From a checkpoint of a small mixture-of-experts model trained on Wikipedia: 9283 steps.
Below are experts of layer 2 (counted from 0) of a mixture-of-experts language model. Rows are named up (a neuron's input weights, with its number) and show model dimensions 0-127. Each number is 128 + 32 x the weight over its row's rms, rounded and kept within 0 to 255.
Before each expert's rows: "comes after" lists some tokens at least twice as common just before its tokens as in all text. This comes from a sample of Wikipedia text that the model never trained on. Tokens count by the router's weight.

# expert 6
comes after: " |", " of", " the", ",", " and", ";"
up0 [115 151 130 129 168 126 168 145 118  48 144 160 133 117 150  89 116 108 121 157 134 154 185 116  88 110 146  67  94 151 148 137 112 105 131 111 154 150 130 100 117 119 127 177 188 160  57 105 186 180 122 126  83 132 111 120 141 106 127 122  72 108 110 172 139  79 141 125  75 177  84 157 159 140 128  84  69 132 143 185 137 119  70  71 137 152 126 176 113 141 146 126 135 200 139 127 112 101  87 142 104 126  79  92 141  81 159 119 143  94  94  80 164 201 179 144 152 171  89  97 134 196 131 135 146 144 157 135]
up1 [112 200 107 127 132 179 147 112  95 120 110 100  83  96 124  62 106 171  47 131 193 135  91 134 143 141 127 139  78 154 163  93 151 146  78 101 170  89 181 117 141 101 184 158 136 140 170  84 124 123 203 214 117 158  89 129  91 101 145 131 111 124 110 127 106 160 118  90  85 127 145 130 164  85 148 141 107 155 110 155 123 111 120 109 103 106 158 131 119 105 103  80  93 120 190 129 116  62 140 109 138 152  86 137 173  64 173 119 100 147 103 113 138  80 149 134 148 130 102 105 141 164  75 126 142  80  94  99]
up2 [167 127  80  84  86 160 127 138  65 152 172 158 114 189  77 139 172 125 122 148 152 132  59 134 103 137 136 106 152 186 121 157 114 138 120 158 203 105 162  93 106 161 147 131 171  60 122  93 158 152 180 132 182 178 175 152 112 134 128 118 104 116 127 198 115 101 119 190  93  71 149 151 120 129 149  64 147 130 110 119 132  69 125 158 158  90 154 150 116 208 121  80 189 155 138  75 170 124 111 132  94  96 136 157 108 104 115 137 105 123 107 120 132 126 171 101 141 132 116 112 149 192 149  93 135 117 128 124]
up3 [174 119 138 137 123 156 100 161  77 118 116 104 122 149 151 139 127 165 126  96 154 127  59 120 122 148 169 118 133 103 160 145 115 146 125  80 147  82 182 129 105 212 138  94 210 115 163 121 117 131 113 174 142  96 146 171 185 140 161 139 155 148 181 178  93 136 167 138 128 144 180 152 126 106 134 168 131 133 140 156 100 166 168 169 142 142 139  72 195 139 158  86  59 157 127 112  98 140 120 106 144  81 143  77 144 136  91  89 140 149 116 124 111 151 129  56  49  90 120 113 129 189 183 152  91 154 113 156]
up4 [ 81 207 127 125 124 145  82 137 121  76 159  97  86 109  86  80 152 109  84 167 114 106 105 147 117 141 130 139 101 129 124 143 176 132 105 154 132  81 205  77 120 145 173 199 121  99 143 101 165 133 127 184  88 128 157 114 109  93 154 140 124 135 114 106  85 161 100 121 117 155 116 148 160 123 124 167  64 164 155 163  93 130 166 136 134 100 111 148 112 155 128 101 111 143 184 154 139 106 130  86 131 159  95  95 136  37 124 124  38 130  99  98 182 102 203 111 124 171 122 116  92 106  81  99  94 106 106 148]

# expert 8
comes after: " the", " N", " n", "|", " in", "an"
up0 [150 136 146  81 107 115 195 127 107 117 130 151 135 142  98  71 126 205 152 213 136 114 107 127  68  87 118  59 103 121  77 142 168  87 151 136 149 106 126 114 112 115  81 105 128 107 146 132 195 140 107  92 177 150 146 170 111 146 137 161 141 100 137 103 120  95 142 164  88 120 120 117 204 124 144 100 181  72  89 177 136 113  91 112 152 188 153  90 120 204 140 145 146 161 122 122  82 133 143  94 110 133 159 133  88  98 121 158 102 154 184 103 149 113 100 131 140 151  80 120 149 114 101 102  96 149  67 187]
up1 [162 121  73  90 151  98 101 124 183  81 149 122  79 154 188  57  73 158 106 180 126 127  81 138  96  95 168 118 122  95 135 128 173  73 134  88 113 173 139 157 146 105 115 133 115 144 190  54 129 101 180 110 142  88  78 107 199 105 137 123 153 149 142 150 134 172 136 160 115 164 109 180 133 134 125 122 150 148  77 116 127 120  92 134  84 157 136 127 168  71 147 137 100 171 171 139 138  51 124  99  70 109 187 115  96 104 154 115  80 142 140 110 125  97 149 110 136 143 120 114 156  73  98 104 144 121  94  99]
up2 [103  96 147 146 161 165 177 196 129 202 115 116 145 182 138 108 169 133  86 170 153 135 120  78  72 125 154 212 159 160  61 109 122 127 120 147 124 159 125 162 187 116 117 144 152 136  51 147 141 160  76  99 140 119 123  97 148 114 129  79 139  91 116 147 117 133 112 180 133 122 202 157 153 127 103 120 137 169 101 104 148 132 129  58 142  89 131 134 135  91 156 113  86 178 107 141 176 188 134  76 159 133 159 149 127 176 157 147  92 153  93 128 185 131 120 123 146 145 101  77 165  78 117 129 119 137 166 124]
up3 [155 121 186 142 145  98 179 130  93 114 120 170  88 159 145 135 160 120  90 103 131 116 154 190 139 103 130 163 130 131 110 129 193  84 177 118 143 110 174 137 145 150 119 168 172 157 162 120 141 137 125 120 105 150 135 170 115 133  96 125 177 105 132  95 138 146  72 126  67 124 122 210 105 143  99 125 155  47  96 126 167  97 150  74 115 109  91 158  85 162 167 107 136 136 132  64 141 132 150  81 154  99 118 143 124 112 189 175 157 148 165 113  55 156 151 155 206 170 164  99 136  91 191 149 106 135 116 160]
up4 [125 134 156 176 168 127  92 112 146 154 148 162  94  72 181 127 138 142 163 107 157 179  56 176 184 154 135 149  80 210 114 125 119 149 153 153 144 147 130 132 107  93 150  75 160 133  99 106 134 120 126 158 139 150  90 117  65  85 114  70 159 125 132 114 171 160 137 127 130 122 124 160 138 146  99 207 140 150 153 113 111 154 142 119  71 143 196  99 146 170  93 137 132 143 126 125 161 120 114  95  87 135 108  83  87 157 176  99 189  95  78 111 110 121 143  40 112 160 132 110 107 117  69 148 100 147  93 166]

# expert 13
comes after: " D", " G", " H", " A", " d", " O"
up0 [157 149 130 137 182 144 115  74 135 124 183  87 139 154  78 134 122 144 147 105 141 165 127 113 156 160  89 117 101 148 110 133  82  88  75 114  20 164  97 148 200 115 107 123 129  86 175 127 108 146 180 145  95 147 137 136 101 176 127 127  96 135 135 182 121 132 144 168 133 149  85 148 107 115 110 127 171 123  96 100  67 110 169 117  70 103 106 150  87 148 126 155 119 149 149 102 133 149 130 124 144 153  53 156 174  66 107 121 161  71 144  94 165 101 131 213 141 140 109 116 136 116 125 147  51 127 152  76]
up1 [134 137  83 144 173 113 142  82  74 151 136  61 137 170 196  68 145 108 123 189 113 140 147 146 155 120 136 121 135  88 133 202 112 157  82 148 128 103 169 110 154 195 152 124 142  88 108 150  90 145 100 137 115 111 108 136 124 145 145 148 137 155 128 207 105  91 129 138  98 137 131 154  88  95  99 162 153 120 179 163  96 107 159 124  99 173 158 163 146 202 138 114 118 183  64 109 114 174 116 146 123 120 104 105 114  78 141 123  66 187  99 114  78 107 125 111 101 103  62 119  77 134 138  63 123 108 117 158]
up2 [144 176 148 122 109 146 110 137 103 123 102 163 127 140 131 140 119 174 137 142 174 105 161  78 142 123 208 159 116 111 126  79 168 113 144 103 146 106 165  57 177 174 104  96 118 101 156 158 132 153 217 151 111 115 158 156 132 158  77  89 182 137 115 109 118 165 149  94 117 119 163 118 149 149 148 173 109 141 156 133 131 109 169  61 152 114 154  71  95  87 141  92 156 170 129 147 126 173 124 146 103 103 147 109 233 135 111 116 130 148 154 110 103 210 129 203 168 138 109  92 169 123 115 104  98 112 171 141]
up3 [106 116 119 184  86 115 154 162 118 188 121 173 181 136 142 126 141 106 146 121 111 145 151  59 151 152 138 137 145 104 140  95 213  85  96 164 172 105 160 122 129 147 139 186 131 101 184 162 198 158 138  79 124  91 137 155 103 159  72  95 144 119 119 159  66  73 123 109 105  82  89 172 151  72  68 124 105 133 132 109 108 125  90 139 142 132 174 127 137 167  82 142 123 123 149 111 120  93  97 144 147 129 161 103 153  98  99 153  69 101 178  78 139 107 165 184 130 120  68 155 111  87 186 103 131 135 146 129]
up4 [157 171 113  92 150  81 149 157 113 193  97  95 110 159 138 113 162 183 106 109  89  91 101 156 129 118 136 122 114 142 132  77 118  90 127 112  66  96  84 138 181 107 143  91 113 122 129  93 187  97 134 111 135 117 186 142 115 157 155 130 114 141 131 172  83  46 104 144 137 142 154 149 118 164 126 131 159 130 170 113 155 156 101 141 144 136  96 159 133 187 143  57  78 131 119 127  94 173 131  38  83  97 150 139 126 128 124 143  89  95 149  99 126 113 183  71  63  97 136  52 144  90 172 165 138 153 101 142]

# expert 7
comes after: " ", ",", ")", " and", ".", ";"
up0 [116 172  36 191 134 139 109 101 150 105 170 108 110 109 134 159  98  86  76 108 127 132 136 121 179 114 128 118  77 136  83 124  98 109  85 168  90 118 145  74  98 145  91 118 127 130 110 126 153 171 133 134 169  99 170 104  84  95 138  70  70  54 127 124 133 104  99 163 128 112 142 113  79 142 138 117 155  64 135  97 114 134 120 162 172 167 128 153 150 123 151 144 117 116 189  73 121 180 141 116 132 109 150 126 130 161 125 145 171 168 144 107 132 159 104 145 126  81  78 153 105 158 146 198  49  99  98 197]
up1 [181 163 157 143 144 133 131  87 163 172 117  71 114 126 160 112 110 160 141 181  91 212 100 200  96  93 104 109 139 115 125 106 151 131 139 166 175  90 189 196 138 144 157 166 157  93 101 139 165 115 180 115 104 156 167 166 182 129 131 143 122 106  93 132 130 158 141 121 108 135 132 145 145  71 181 132 182 108 160 114  59  92 170 109 126 171 112 133  83 102 163 124  42 108 128 115 136 137 137 122 175 139 140 122  64 109 135 132 189  72 102 120 175 129 118 127 168 120 134 137 139 166 169 104 129 132  85 111]
up2 [128 104  96 168 162 106 107 100  96 123 159 113 131 144 155 149 127 137  54  96 140 123 116 155  93  69 155 198  80 158 103  83 164  73 117 112 114 108 165  76 153 130 136 144 182  50 129 123 167 162 132 141 108  93 135 180 162 135  63  93 132 140 154 174 172 122 129 141 149 143  98 100 178 184 153 138 152 122 138 130  65 158 139 149  72 107 177 121 109 162 118 160 112 135 105 128 105 117 168 144 149  96  72 119 173 113 151 165  96 153 138  75 129 128 175  80  98 196 129 146  80 169 151 157 129 149 166 166]
up3 [118  73 122 143 175 131 100 103  82  86 117  87 127 115 184 131 132  89 118 150 186 161 175  52  94 120 146 148 106 142 112 162 124 157 100  91 160 190 128 137 120 173 186 112 102 155 111 142 166 153 173 120 116 146 165 127  96 171  38  98 145 102 119 171 163 107 123 181 123 103 128 140 124  87 114 159 113 134  93 116  81 185  90 119 143 145 114 139 131 132 102 121 123 188 135 116  76 130 117 120 173 149  82 144 174  76 115  94 114  80 168 124  94 139 114 109  49 162  75  88 143 140 115 163 163  89 129 167]
up4 [171 152 151 179 141 125 114 117 103 145 158 157 104 135 168 123 163 158  36  94 162 133 117  78 156  59 159 172 114  96 110  98 165 120  82 133 115 142 141 144 166 126 108 142 122 100 100 173 121 147 103 174 161  80 102 190 149 120  44 119 182  96 112 135  90 141 156 111 132 113 107 140 149 141 135  84 137 114 116 140 127 121 115 170  52  91 215 154 152 131 128 100  92 135 163 101  71 124 178 109 112  80 121  97 159 152 132 150 114 109 106  64 126 128 185 136 120 182 102  97 127 176  69 144 138 152 153 139]

# expert 9
comes after: " c", " C", " f", " F", " p", "c"
up0 [142 122  97 114 151 126  93 108 135 139 148 148 134 135  71 156 132 176  88  97  96 140  99 127 111 133 192 109  98 129 133 138 110 137 149 142 154 117 151 125 104  78 123 153 145  80  65 166 157 118 122 167 185 145  37 161  51  63 163  86 117 128 104 142 162 196 110 145 120 141  98  93 164 145 129  76 173 179 133 107 120 142 134 166 110 139 128 154  62 159 126 118  98 143 174 117 164 170 116 112 225 205 103  89 159 133 130 150 162 109  95 134 130 136 146 151 162 139 166 149 132  67 122 134 140 129 104 179]
up1 [173 168 100  61 129  89 112 165 132 161 174 116 171 118 149 153 167 161  45 129  95 114 125  52 105 146 114  77 111 133 166  75 119 148 151  93 131 132 144 126 130 113  50 112  71 131 127 151 156 169 110 126 119 153 157 165 129  95 178  98 112 184 175 137 119 167 123 187 157 137  77 155 136 125 151 173  85 203  92 155 135  87 155 174 122 125 184 138 166 116 151 124 142  91 111 155 127 142  81 142 165 123 135 124 138 123 132 181 150 113 120 112  91 186 153 163  95 119 141 127  79 159 120 111 140  64 101 141]
up2 [105 124 136 169  92 132 142 134 143  70 212  92 116 173 162 192 116  96  94 138 130 142 146  92  89  85 136 142 145  91 172 134 152  67 156 115 102 167 172  77 132 132 101 142  99 110 170 122 145 160 166 120 158 144  44 170  87  98 138  43 159 137 137 123  84 129  94 155 100  88 175 146 171 137  99 118 150 149 143 104 134  91 178 145 148 150 140 126 159 148 164 182  81 150  82 146 147 137  43 104 124 142 159 113 159  96 100 130 117 115 149 140 197 141 178 156 142 131 109 140 102 135 126 129 142 100 122  70]
up3 [149 104 166 108 129  83 134  59  87 116 136 122 131  83  76 175  71 126 116 188 124 139 160  61 137 144 119 109 148 187 162 151 148 118 183 188 118 166 122 116 104 122 144 159 119  68 124 148 150 150 135 160 127 114 121 126 124 130 146 188 127 116 149 131 137 170 172 117 209 110  96  92 151 168 162 205 112  78 174 113 146 133 143 139 120 146  78  97  83 147 126 176 167 181 100 126 121 135 142 164 134  98 117 136 104  98 135 132 127  93 136 105 142 143 127  64  77 100 137  75  82 156 132  57 146 157 142 191]
up4 [131 152 175 115 164 140  99 131 101 196 164  85 102 121  96 163 163 122 109 187 144 161 170 123  69 152 132 173 116  80 170  97 118 173 156 127 183 176 126 106 153  97 182 123 109  56 153  92 143 145 120 138  67 110  92 159  55  67 128 136 118  57 105 135 146 107  94  96 118  94  98  85  97  54  95 159 135 191 116 155 123 159 134 124 190 117 154 139  89 154 139 156 134 126 114 117  94 138 127 172 124  93  87 107 155  99 172 114  90  86 146 117 186 134 140 152 123 140 113 138 133 147 138  73 151 131 139 145]

# expert 2
comes after: "\n", "-", " (", " N", " \"", " re"
up0 [108  65 147 160 177 152  81 118  80 124  73 136 104 146 121  75 142 181 123  95 147 137 104 176 166 170 204 145 120  86 158 111 159 146 155 133 160 107 181 146 113 111 183 152 151 116 135 174 117 121 169 145 165  91 195 134 136 119 103  88 158 138 184 124 177 151 121 147 140 123  93 100 136 106 108 139 155 183 132 115  55 126 128 160 154 109 121 205 128  73 106 132 110 206 132 165 105 181 185  66 115 111 120 102 123 154 105 124 123 125 107 115 137 146 111 151 109 163  80 114 158  94  82 109 112 167 111 163]
up1 [136 189 123 104 142  93 126 142 103 131 120  72 108 150 134 116 125 110 104 142 124 161 116 130  99 129 138 154  47  69 134 155 128 136 116 158 122  92 165  82 132 157 112  84 131  93 121 107  72 111 143 143 114 112 119 104 168 169  94 124 104  84  74 124 186  83 158  66  76 145 143 135 200 123 112  93 118 124 131  93  95  71 118  45 111 104 216 124 137 139 145 199  76  93 129 126 111 132 134 145 138 172 101 175 179 124 157  83 118 142 115 106 122 152 146 140 112 124 121 146  63 203 164  71 124 147 109 119]
up2 [167 141 107 171 164 120 115 118 115 105  95  97 172  81 159 154 116 169 129  88 134 148 111  96 177  92 115 196 143  92 161 113 159 111  74 179 163  82 129 129 159 118 135  95  90  88 138  80  54  98 169 134 148 117  92 134 131  94 116  91 143 135 159 129 140 154 138 169 136 114 169 106 106 111  87 129 138 157 168 106  57 108 153  58 135 186 110 190  70 135 183 126 144 170  77 133  82 150 132  87 120 127 136 116 108 128 162 155 120  96 101 136 129  96 189 167  77 130 163 126 124 172 192 150 128 178 108 139]
up3 [138  96 139 164 146  53 139 148 140  81 121 156 138 125  97 170 114 152  75 157 103  91 157 139 115 136 171 113  66  57  81 120 109 139 137 152 106 163 178  70  87 120 122  93 129 131  92 171 170 139 186 147 114 112 107 170 236 115 102  81 110 156 142 125 101 109 111 149 123  84  76  97 139 100 159 133  91 131  84  85  82 113  99 103 125 159 114 133  94 127 147 172 157 138 141 130 125 148 138  93  95 152  98  72 167 122 151 161 150 138  72 131 111 135  97 188 111 146 183 111  95 151 192 123 147 108 175 144]
up4 [166 144 136  91  86 120 177 126 125  95 144  96 168 180 109 190  80 196 132  92 169 154 164 117  89 107 104 151  84 163 129 115 104 123 149 111 112  75 158 132 125 168 165 142  98 135  59 179  99 140 149 108 108  49 116 129 144 180 150  79 110  93 134 183 120 106 127 162 122 119 117 136 194 104 144 112 119  94 105 131 113 192 120 124 117 126 145 140 136 138 141 155 138 202 172 119 101 172  92  85 145 111 175 147 183  81 134 190 153 102  90 127  90 189 170 152 114 105 106 117  95  77 152 140 131 154 160 147]

# expert 11
comes after: " K", "k", "i", "a", "y", "ak"
up0 [193  93 133 124 121 164  92 106 115 167 149 141 129 109 200 128 175  60 137  98 194 112 122 111 101  55 105 114  98 138 104  84 125 104 100  69 131 127 145 148 113  84 152 108  85 108 132 105 164 198 142 157 127  92 182 158  96 157 152  88 148 106 165 147 139 122 132 100 206 137 146 172 149 165 153 138 102 146 202 111 147 129  96 113 135 164 149 106 132 128 137 175 114 113 113 140 183 162 183 161  84  97 124 117 146 155 109 180  78  84 128 130 119 133 187 101 114 146 151 103 127 182  85  86 137 149 171 104]
up1 [ 83 119 120 163 149 179  99  80  96 100 144 165 115  91 207 122 139 135 122 103 109 143 131 142 130 123 129 119 154 138 127 141 194  79  89 113 104 110 182 156 118  52 163  64 130  86 147 108 107 144  93 144 153 129 139 143 166 149 113 163 152 145 163 196 178 156 136 128  58 102 147 100 112  85 127 145 120 189 116  97  94 136 132  92 130 116 138  71 123 150 104 150 111 148 160  93 135 114 158 185 103 118 159 173 154 160  79 139 130 128 118 124 142 155 128  78  89 142 160  82 139 186 174  44 126 137 134  52]
up2 [155 115 133  59 162 163  84 205  95 134 128 145 125 125 140 139 162 141  88  92 144 132 158 129 119 136 105  99  85 178 179 111 131 139  86 118  84 127 127  83 142 118  94 143 201 106 140 134  73 116 120 111 115  82 128 160 144 114 127 125 184 111 163  91 152 188 202 120 118  57 101 142 124  96 164 164  98 141  68 113 151 153 198  93 140 145 117 146 114 102 186 133  99 136  92 106 145 132 128 135 111 122  94 221 163 119 114 151  83  92 122 116 174 112  97 154 135  73 134  83 167 143 110 120 133 106  58 137]
up3 [135 141 145 107 107 116 108 111 143 134 122 103 155  88 180 121 122 126  84 125 109 189 121 161 116 107 138 116 147 168 102 136 152  85 118 135 150 114 149  89 167 177 178 187 145 125 131 143 152 153 155 125 117 147 138 147 154 138 165 116 157 111 119  59 113 105 128  89 163  83 110 180 152  99 151 156 135  95 112 104 133 212  69 148 116  38  85 141 139  98 109 102 129 108  72 122 178 131 109 125 155  65 109 108 120 172 112 191 145 141 146  58  82 168 120  70 175 134  72 192  93 147 160 125 116 139 107 198]
up4 [155 117 134 152 136 125 116 115 109 155 162  85 130 106 162 163 144 166  57 128 168 152  67 122 133 110 170 187 107 149 107 105 124 110 141  98 143 130 127  94 153  98 131 112  95 106 120  84 161 139  81 184 139 113 125 153 148 135 168  84 168 135 140 163 100 155 139 169 147 129 136 171 188 112 125 114 115 164 111  92  83  85 142 170  36 155 174 125 121 152 110 166 105 151 100 107  96 152 137 107 148  93  70 154 136 103 162 159  75 125 144  58 155 102 181  88  70 194  82 109 128 114 131 167 126 196 173 167]

# expert 1
comes after: "\n", "ed", "s", " is", " to", " was"
up0 [174 149 109 168 124 105 104 105 101 134 169 155 149 163 110 176 162 129 118 135  98 154 137 174 118 110 153  96 136 126 144 154 125 113 139 114  22 158  95 128 184 173  82 146 121 141 116  49 150  94 115 111  73 111 151 161 116 178  89 164 133  85 131 142 105 114 127 134 106 148 124 129 181 151 117 179 140  78 107 133  67 127 154 136 103  70 112 170 147 146 156 179 172 135 144 108  99 126 217 139 143 123 117 186 122 130 158 115 122  96 180 103 155 121  74 102  81 179 141  80  74 101 135 181 109 168 111 142]
up1 [139 191 100 127 112  97 186 170  96 165 120 149 101 122 126 109 132  99 113 111 115  82 123 162  99 132 154 183 178  83 141 147  96  83 122  89  94 136 106 161 183 144 159 108  92 109  83  86  79 128 119 161 180 109 162 113 159  92 150 147 146 148 104 154 145 119 129 123 197 109 112  98  83  79 144 212 123 149 180 160  96  97 186 157  97 149 125  80 111 156 111  85  64 109 129 113 132 152 157 171 134  93  77 118 124  53 121 150 156 139 198 111 168  91 171  92 110 133 143 123 137 141 118 122  81 134 140 162]
up2 [141 153  62 147  88  85 116  50  67 135 192 125 198 106 155  84 170 147  70 146 121 106  88 140 110  31 150 108 138 112 107  62 173 163  92 143 180  94 104  80  98 118 124 133 143  91 147 155 116  86 120 134 116 130 107 166  96 152  98  86  98 137 165 183  86 161 145  85 182 120 122 113 135 121 144 123 122 110 124 139  78 110 129 122 137  95 189 180  86 147 119 162 141 119 137  70 132  94 138 136  94 122 104 145 109 101  91 166  91 120 104 112 105 165 120  90  71 129 131 136 145 102 112 126 105 176 134 125]
up3 [181 113 106 129  75 107 105 132  76 197 151 109 141 152  71 180 162 117 107 167 106 194 153 144 121  98 191 118 105 183 149 123  96 102  96  99  81 111  61 161 165 131 181 107 135 164 110 202 143 109 144 182  63 101 119 119 114  96 111 109 115 111 158 126 125 175 158 174 133 172 157 109 158 121 159 131 122 140  96 142  89 117 132 111 112  56 139 154 105 127 150 145 124  58 149  59 142 136 148 119 164 125 122 148  91 118 134 144 156 159 182 119 126 160 132  55 174 169 112 129  83 146 133 113 103 124  96 111]
up4 [105 129 168 104 125  34 113  62 155 169 149 134 152 146 112 130 141 159 125  86 131 155  59 103 147 179  97 135 109 162  96 138 216 150 141 114  84 164 124  86 168 157 127 142  99  75  63 153 142 100 111 134 120 114 130 133 119 151 116 138 104 125 118 154  99 125  63 137  98 135 119 175 148 158 155 127 108 115 149 168 124 110 148  96  87 111  96 204  64 172  94  75 124  75 118 132 134 109 109 163 105 148 111 213 130  90 117 124 105 122 112  74 140  86 165 131 127 129 137 162  98  85  99 196 119 101 143 101]

# expert 10
comes after: " M", " ", " m", " L", " l", "m"
up0 [ 99 114 122 181 160 156 149 149 116 124 150  85 148  55 145  93 164 130 123 115 122 103 145 167  97 138 138 150 141 179 162  75 140  83 169 132 174 184  86 157 144 131 152 159 175  63 161  99 144 147 165 190  84 117 143 177 110  81 149 148  77 146 147 182 120 104 181  92 131 170 149 134 131  72 183 113 152 125 128 113 153 158  89 126  93 137 112 101 124 155  99 104 181 134 130 171 143 179 141  75 137 163 143 176 108 141  72 203 143 125 124  99  96 141 144 136 122 138 154 149 151 106 171 182  91 125 167 177]
up1 [128  64 147 137 108 122 168 129 104  84 152 115 141 152 189 142 149 173 153 101 139 126 100 164 101  80 109 136 134 116 141 122 167 129  90 131  63 103 194 136  98 176 162  95 148 123 131 138 168 160  94  60 211 131 116 172 210 142 173 120 105 112 142 112 117 155  92 115  71 124 194 136 139 152 173 114 108 164 131 135  96  87 151 138 124 148 148  74 161 133  95 104 149 170 169 112 160 181 205 143 102 105 131 132 133 132  97 122 147 120 166 104  95 105 174  97 129 145 121  84 104 154 162 114 176 143 195 160]
up2 [114  47 100 144 137  96 100  86 117 130 172 141 197 170 120 115 162 138 112 158 130 152  86 122 116 135 156 125  69  90 109 124 134 149 135 108 116 132 125 119 181 117 146 141 113 148 157 118 103 160 141  95 136  51 110 139  93 136  52 157 128 153 177 103 110 114 109 125 142 166 117 183 127 100 142 118  95 161 154 112  59 142 158 138 157 104 213 182 137 155  69 128 116 149 122 115 167 130  86 153 116 122 107 130 164 140 124 116  55 126 197 110 124 123 203 140 128 138  63 151  70  68 100 150  86 173 121 153]
up3 [116 112  84 135 122 150 117 161 141 209 196 117 108 153 105 173 202 134 112 111 132 149 134 157 152 124 125 137 107 107 118 160 135  75  94 130 107 211  97  90 179 127 175 151 159 109 119 107 148 151 108  97 106  99 104 145  69 199 129 122  76  75  94 117 163 153 103 169 125 107 128 109 108  84  91  54 153 118 108  92 139 177 150 160 129 122 151 120 108 146 124 123 114 179 131 153 171 147 142 110 122 140 118 108 194 204 121 143 119 205  42  90 115 133 126 186 121 121 103 140 106 105 122 143  93 136 131 133]
up4 [169 188 107  56 155 107 168 153 102 140  96  95 159 146 113 110 102 124  92 179 127 142 170 138  88 134  96 120  84 109 111 125 117 101  85 106 137 135 114 100  90 147 151 145 142 105 178 123 158 125 138 226 143 152  75 125  87 106 145 119 101 128 116 150 155 110 127 134 123 105  57 110  87  90 118 167 103 123  62 140 145  81 151  85 167  85 114  49  92 126 118 105 147 123 115  87 119 139 189 127  59 147 139 122 135  66 126 140 118 100 114 100 165 125  92  71 173 137 200 127 144  75 149 108 102 121 184 126]